Below are experts of layer 2 (counted from 0) of a mixture-of-experts language model. Rows are named router (the router's row for the expert), gate (a neuron's input weights, with its number), up (a neuron's input weights, with its number) and show model dimensions 0-191. Each number is 128 + 24 x the weight over its row's rms, rounded and kept within 0 to 255.
After each expert's rows: a language model's description of what the expert responds to. This comes from a sample of Wikipedia text that the model never trained on.

# expert 42
router [110  99 111 161 155  93 129  94  96  96 165 130 141 144 154  96 102 151 154 109 121 127 137 163 156 118 132 125 159 161 140 156 159 115 129 144 118 119 157 133 157 154 145  95 151 129 119 103  99 155  99 159 160 100  93 112 159 164 154 152 103  96 130 134 156 100 102  98  96 103 141  95 117 152  97 158 153 158 109 156 149  93 155 114  99 107 135 147 122 101 147 117 160 121 106 162 140 159 123 140 162 152 133 103 118 108  95  98  98  92 161 134 137 106 159 144 119 156  99 101 120 129 159 113 104 100  93 127  99  96 146  97 122 158 161  96 106 151  98 160  88 159  98  97  95 109 104 137 157 148 128 105 154 111  94 163 124 158 130 145 100 168  98 107 101 138 147 128 100 140 118 131 133 117  92  97 127 121 114 118 160 148 129 154  96 129  95  94 127 148 143 139]
gate0 [119 152 135 152  95 131 146 111  89 143 143 131 106 142 133 159 135 127 124 108 163  96 148 105 145 176 124 139 151 149 146 147 100 142 122 113  86 117 123  90 110 132 103 134 168 116 128 129 121 100 122 138 100  98 107 118 140 152 164 150 163 169 158 155 117 134 100 115  90 117 137  70 132 124 138 112 107 147 131 101 151 117 145 116 114 133 122 139 148 124 152 149 145 165 117 112 106 113 180 137 166 126 102 104 137 141 144 119  76 115  93 144 140 158 170 131 138 108  95 108 157 136 125 146 109 132 170 137 156 129 143  94 141 171 108 141 112 174 113 128  90 149 102 121 171 129 141 130 147 124 112  92 166 150 133  89 145 112 123 164 140  94 112 152 153  89  66 165 123 136  95 161  68 109  60  96 149 144 136 121 133 158 139 118  78 108 131 140 138 115 122 140]
up0 [157 132 114 145  93 114 153 145 169 144 128 135 123 138  88 109 128 110 144 153 135 114 134 167 176 152 160 101 166  59 160 139  92 172 119 122 149  87 116 176 114 128 102 174 127 135 127 108 120 153 127 111 112 152  80 132 132 194 138 154 166 154 149 137  87 118 139 149 108  71 110 141 155  77 114 106 127 154 123 135 131 116 140 132 120 119 126 169 109 146 144 157 119 149 118 146 108 138 146 160 134 174 164 119 101 134 141 109 117 144 102 129 104  98 152 140 130 139 103 141  99  72 113 128 120 169 117 166 163 121  82 127 129 122 101 160 161 101  89 154 119 104 146 119 125 119 124 121 131  98 138 114  82 143  94  82 121 119 110 152  88 109 102 120 113 157 147 154 136 116 129 127 138 139 110 137  93 136  87 131 132 140 134 156 132 122 165 121 126 131 123 155]
Description: Track tables and scripts. Line breaks and pipes after track-length totals and in discography or sports tables, plus Arabic and Cyrillic byte pieces and words like previously, nearly.

# expert 10
router [109 100 111 162 155  93 129  91  98  99 166 132 141 147 153  94 100 151 155 108 126 127 136 165 153 118 136 126 159 162 138 156 160 118 130 146 121 123 156 136 156 157 144  96 150 128 117 107  97 153 104 158 156 103  93 113 161 161 149 152 102  96 131 131 158 101 102  97  96 104 142  97 114 151  97 158 152 161 112 158 149  96 155 115  97 109 136 151 123 102 149 117 163 122 101 160 139 159 121 142 161 150 135 103 116 104  95  95  97  94 158 135 137 108 157 148 117 156 101 100 124 132 156 115 104  99  93 128  99  96 147 100 122 159 161  95 104 153 102 158  93 160  94  97  97 106 102 138 153 147 124 104 154 109  94 162 125 158 130 147 101 170  99 103 101 143 146 127 101 139 115 135 136 116  93  97 124 120 114 119 159 147 127 152  94 131  92  95 128 149 146 136]
gate0 [120 165 170 151 171 145 141 119 132 122 126 130 160 181 101 116 158 142 110 122 168 124  99 154 142 131 139  93 153 104 120 142 145 106 138 119 183 137 147 101 154 134 117 106 127 142 107 109 124 159 120 123 161 117 150 157 126 155 111 148 159 103 135 128 133 139 138  88 126 165 100 176 128 105 111 154 111 134 138  88 162 139 156 144 105 120 130  98 136  94 137 126 142 151 109 138 127 149 124 124 172 123 137 137 147 126  94 145 135 158 130 203  82 132 133 115 140 117 150 167  66 120 102  83 127 122 130 127  94 123 177 112 154 171 151 141 123 107  80 142 137 108 101 140 149 108 113 123 105  94 103 106 170 123 132  94 131 116  97 115  70 125 108 100  92 129 145 122 147 103 119 101 125  76 146 167 135 146 107 140 142 156 131 108 104  87 134 102 158  94 109 116]
up0 [145  97 114 140 122 135 111 111 173 184 153 154 108 100 162 154 147 104 184 154 122  95 178 101 112 139 107 147 115  95 128 151 104 110 120 133  91 132 122  98 148 157 169 151 102  95 104 148 151 120  98 126 112 110 148 125 160 129 121 160 120 145 162 188 138 152 136 130 130 112 101 145 121 114 144 155  97 105  86  91 129 137 168  82 114 120 117 161 122 115 124 148 156 113 135 106 138 112 155 159 103 145 165 112 128 126 122 121 123 134 139 123 107  98 135 119 153 159 125 136 133 144 147  79 150 105 128 114 141 143 103 111 124 110 121 113 161 134 120 167 103 115 134 209 146 141 110 177 123 111 103 114 124 122 126 102 105 176 110 108 156 166  96  98 135 141 170 133 109 129  93 137 163 122 115 165 117 131  94 113 113 140 122 158 114 139 108 153 107 184 151 108]
Description: Line breaks after sentences. Line breaks closing a paragraph, often after a death sentence like "died ... aged 75.", and dashes starting list items in cast or infobox lists.

# expert 1
router [101 114 122 159 156 107 122 102 103 104 166 134 149 135 140 102 109 157 137  96 127 140 150 155 148 130 140 137 166 158 128 150 155 129 117 147 115 129 150 123 165 149 158  91 127 136 127 106 101 144 104 166 162  92  97  97 160 166 154 154 117 111  92 153 162 120 107 104  87  94 132  91 135 143 109 159 167 157 117 146 143 101 149 100 100 119 102 136 137 111 142 128 171 120 130 164 127 161 106 148 161 140 130  98  96 103  90  85 107 106 151 165 136 101 157 142 133 164  96 114 123 115 163 120  99  96 102 103  90 106 124 109 138 167 159  97 117 161 105 141  97 166  90  95  95 126  95 134 143 150 147  99 150 130  94 151 139 154 128 140 110 166  94 104  98 131 133 109 102 124 140 121 135 122  97  92  99 117 105 113 162 133 130 145  88 137  92  94 132 146 153 123]
gate24 [175 154 119 104 141 125 105 110  87 141 131 150 146 133  91 103 113 108 117 117 125 120 109 116 107 149  77 162 127 151 113 154 137 133  95 174 156 113 117 120 138 158 148  64  93 117 147 108 111 132 147 148 115  97 177 147 107 165 111 155  80 145 140 162 100 155 167 116 108 186 130 124 144 134 131 127 160  95 110 158 100 128 123 117 161 152 111 108  93 140  97 156 120 133 151 155  86 119 142 118 131 124 136 122 131 165 137  96 123 120 156  95 112 170 151 152 126 141 132 103 131  92 115 113  93  96 100 113 134 149 151 133  99 162 136 104 175 151  86 137 110 127 132 122 131 109 141 133 185 119 109 139 154 155 142 139 110 141 161 103 129 132 148 133 154 117 132 102 142  99  73 141 111 143 142 128 128 149 124 126 104  96  96 140 102 132 110 127 171 130 146  50]
up24 [ 83  76 179 143  91 182 102 117 167 127 128 177 151 192 157 140 136 171 144 151 123 145 116  86 137 141 143  96 125 159 152 125  96 127 148  95 103 130 128 124 124 141  69 113 101 125 115 148 124 143 158 139 151 141 107 145 131 118 128 130 127 123 135 138 175 143 170 154 103 160 150 160 136  81 147 135 144 124 121 143  95 128 133 106 183 135 148 143  87  77 162 143 113 119 126 117 109  94 124 128 128 137 121 114 152 110 131 133 114  83 127 118  73  89 126 140 130  92 117 128 124 164 116 130 127  75 121 109 131 105 114 145 129 166 113 143 121  93 111 157 181 103 136 115  85 151 114  99 148 116 124 106 103 113 124 112 124 102 118 134 101 122 121 155 128 131 126 139 137  99 121 115 118 108 161 186 147 140 148 143 134  73 122 151 136 117 108 135 166 137 149 114]
Description: Foreign name fragments. Mid-word pieces of non-English personal and place names, often after Ch, H or K, such as Changsha's ang, Vladimír's í, Chaichit's it.

# expert 41
router [116 103  99 160 149 108 139 105  99 102 160 133 156 148 159 102  98 146 139 106 107 136 154 161 155 114 127 124 150 163 129 149 156 115 128 134  93 132 165 143 155 151 153  84 140 136 114 111 103 137 104 170 151 111  76 125 155 158 151 155 107 109 109 115 162 112 122 106  98  91 145  86 120 136  99 157 160 154 121 140 132  99 172 119 100 126 106 138 120  87 136  91 160 127  96 162 152 157 142 124 158 156 157  89 112 110  91 112 113  99 150 124 145 113 152 137 107 150  95 121 128 120 158 111  95  98 109 138 108 115 145  92 133 154 160  89 132 145 110 168 103 162 111 103 106 116 105 113 155 138 107 119 144  95  95 150 129 163 128 135  88 164  95  92 100 160 139 129 111 132 120 113 138 139 100 103 112 102 106 134 168 121 128 168  97 146  88  93 128 155 149 158]
gate0 [129 112 161 118 179 113 129 114 115 150 136 154 101 151 142 128 110 110  90 128 160 120  74 165 145  76 118 135 158 128 126 102 102 130 153 137  98 113 132 159 157 128  80 142 109 115 116 144 144 127 154 164  91 132 140  98 130 106 136 140 108 107  89  84  90 139 175  80 178 122 109 109 113 131 126 124 183 150 144 137 111 162 107 110 105 125 137 151  75 155 139 119 111 126 108 105 138 148 155 127 122 102 132 123 129 122 153 112 159 151 155  99 115 136 120  92 107 161 124 139 130 172 160 175 105 113 124 107 111 143 133  97 172 135 165 169 125 130 120 139 159 155 151 110 126 149  76 119 133 131 130 123  93 114 104 101 117 152 111 129 160 144 117  88 147 167 141 165 143 167 165 108 130 125 122 143 155  87  96 143 172 124  96 141 144 110 110 106 107  98 121 121]
up0 [111 152 112 137 141 120 119 119 133 114  97 120 140 105 139 116 123 123 135 145 167 113 129 168 165 125  52 144 162 149  79 134 136 148 156 121 127  95 159 121  79  91 151 126 158 109 146 119 150 179 132 170 111 127 151 151 128 112  78 118 127 139 164 152 107 136 130 125 154 139 139 115 136 136 126 137 123 116 133 109  82 144 117 121 116 168 119 105 117 148 165 103 132 100 124 165 162 138 136 100  96 127  74 147 127 137 117  95 100 115 111  83 114 133 101 141  95 133  88 129 130 125 162 179 157 111 207  75 125 147 113 115 137 138 135 157 114 102  92 118 149 132 121 144 107  88  96 129 126 119 124 147 130 178 135 129 178 157 120 139  97 122 131 146 133 113 132 157 149 136  97 107 143 134 150 125 104  77 150 148 130 179 105 122 138 111 123 113 169 128 141 161]
Description: Word endings, acronym letters. Final word pieces such as -olution, -ion, -em in Requiem, and last letters of acronyms like MLB, RIAA, ESCZ.

# expert 24
router [116 102 101 138 156  93 146 126 103  84 160 126 152 159 159 115 113 158 171 126 104 107 151 149 152 119 154 127 133 168 150 139 151 120 146 131 111 141 161 138 145 132 136 101 126 135 129 112  81 157 109 148 153 114 123 128 138 137 140 159 113 118 119 159 144  82 117  75  83  99 133  97 102 141  90 133 140 146 118 146 147  92 147 106  81 119 146 142 108 113 166  99 163 114  96 164 139 173 145 165 155 142 109 109 112  93 125 106 102  94 161 144 149 108 155 157 155 146  99 112 111 158 146  95 106  94 109 127  90 109 162  87 104 152 158 104 109 134 125 133 105 188  79 103 116 115 105 155 154 146 111 119 124 103 101 143 140 159 116 154 127 132 101  92 119  91 146 139  90 135 127 150 116 117 124 107 155 133 131  96 141 145 145 157  89 148  88 107 142 129 104 155]
gate0 [153 149 119 130  82 130 135 104 111 144 100 149 128  98 132 103 104 103  86 146  94 109 119 116 138 143  94  73 127 119 124 120 102 131 107 119 153 135  84 129 126 130 125 137 139 134 113 145 161 149 122  92 151 104 163 128 172 118 149 136  91 117 139 135 149 135 124 159 113 177 170 147  95 141 132 162 146 104 155 130  78 138 156 186 154 127  73 126 145 106 149 114 133 156 170 117 116  92 128 121 111 142 138 110 131 156 117 157 123 100 102 141 144  92 143 137 114  95 126 116 168 142 173 134 147 134 156  91 127 100 166 101 117 105 152 174  91 108 116 140 156 111 140 152  84 141 135  70 148 147 136 141 176 102 146 140 132 120 113 122 149  98 150 121 149 119 108 139 110  64 124 100  93 137 189 158 108 122 119 116 113 143 156 160 152 151 110 133 120 131 135 129]
up0 [150 114  94 122 117 124 104  67  95 161 143 122 133 122 150 124 130  68 134 122 136 153 137 132 154 127  94 105 113 103 100 139 121  99 115 142 139 132  92  73 123 164 132 126 145 129 120 126 136 146 103 115 124 116 159 103 146 116 126 147 115 141 155 169 124 108 117 142 113 110 150 144 111  97 117 171 135 113 129 122 105 160 155 147 173 109 128 104 117 113 143 135 145 112 132 104  99 119 121  89 121 154 111 120 133 118 123 207 129 122  86 121 158 108 103 131 121 136 120 114 162 125 176 120 158 178 157 101 114 124 140 128 115 143 179 162  79 116 141 146 111 105 140 135 102 103 131 130 160 178 127 148 171 157 121 127 161 136 128 170 138 114 160 123 162 116  85 155 121  76 145 106 111 121 184 169 108 134 109 122 120 151 154 115 172 141  74 116 123 133 162  90]
Description: Main verbs and nouns. Content verbs after was, to or and, such as used, served, played, refer, operated, and "Binomial" in taxonomy boxes.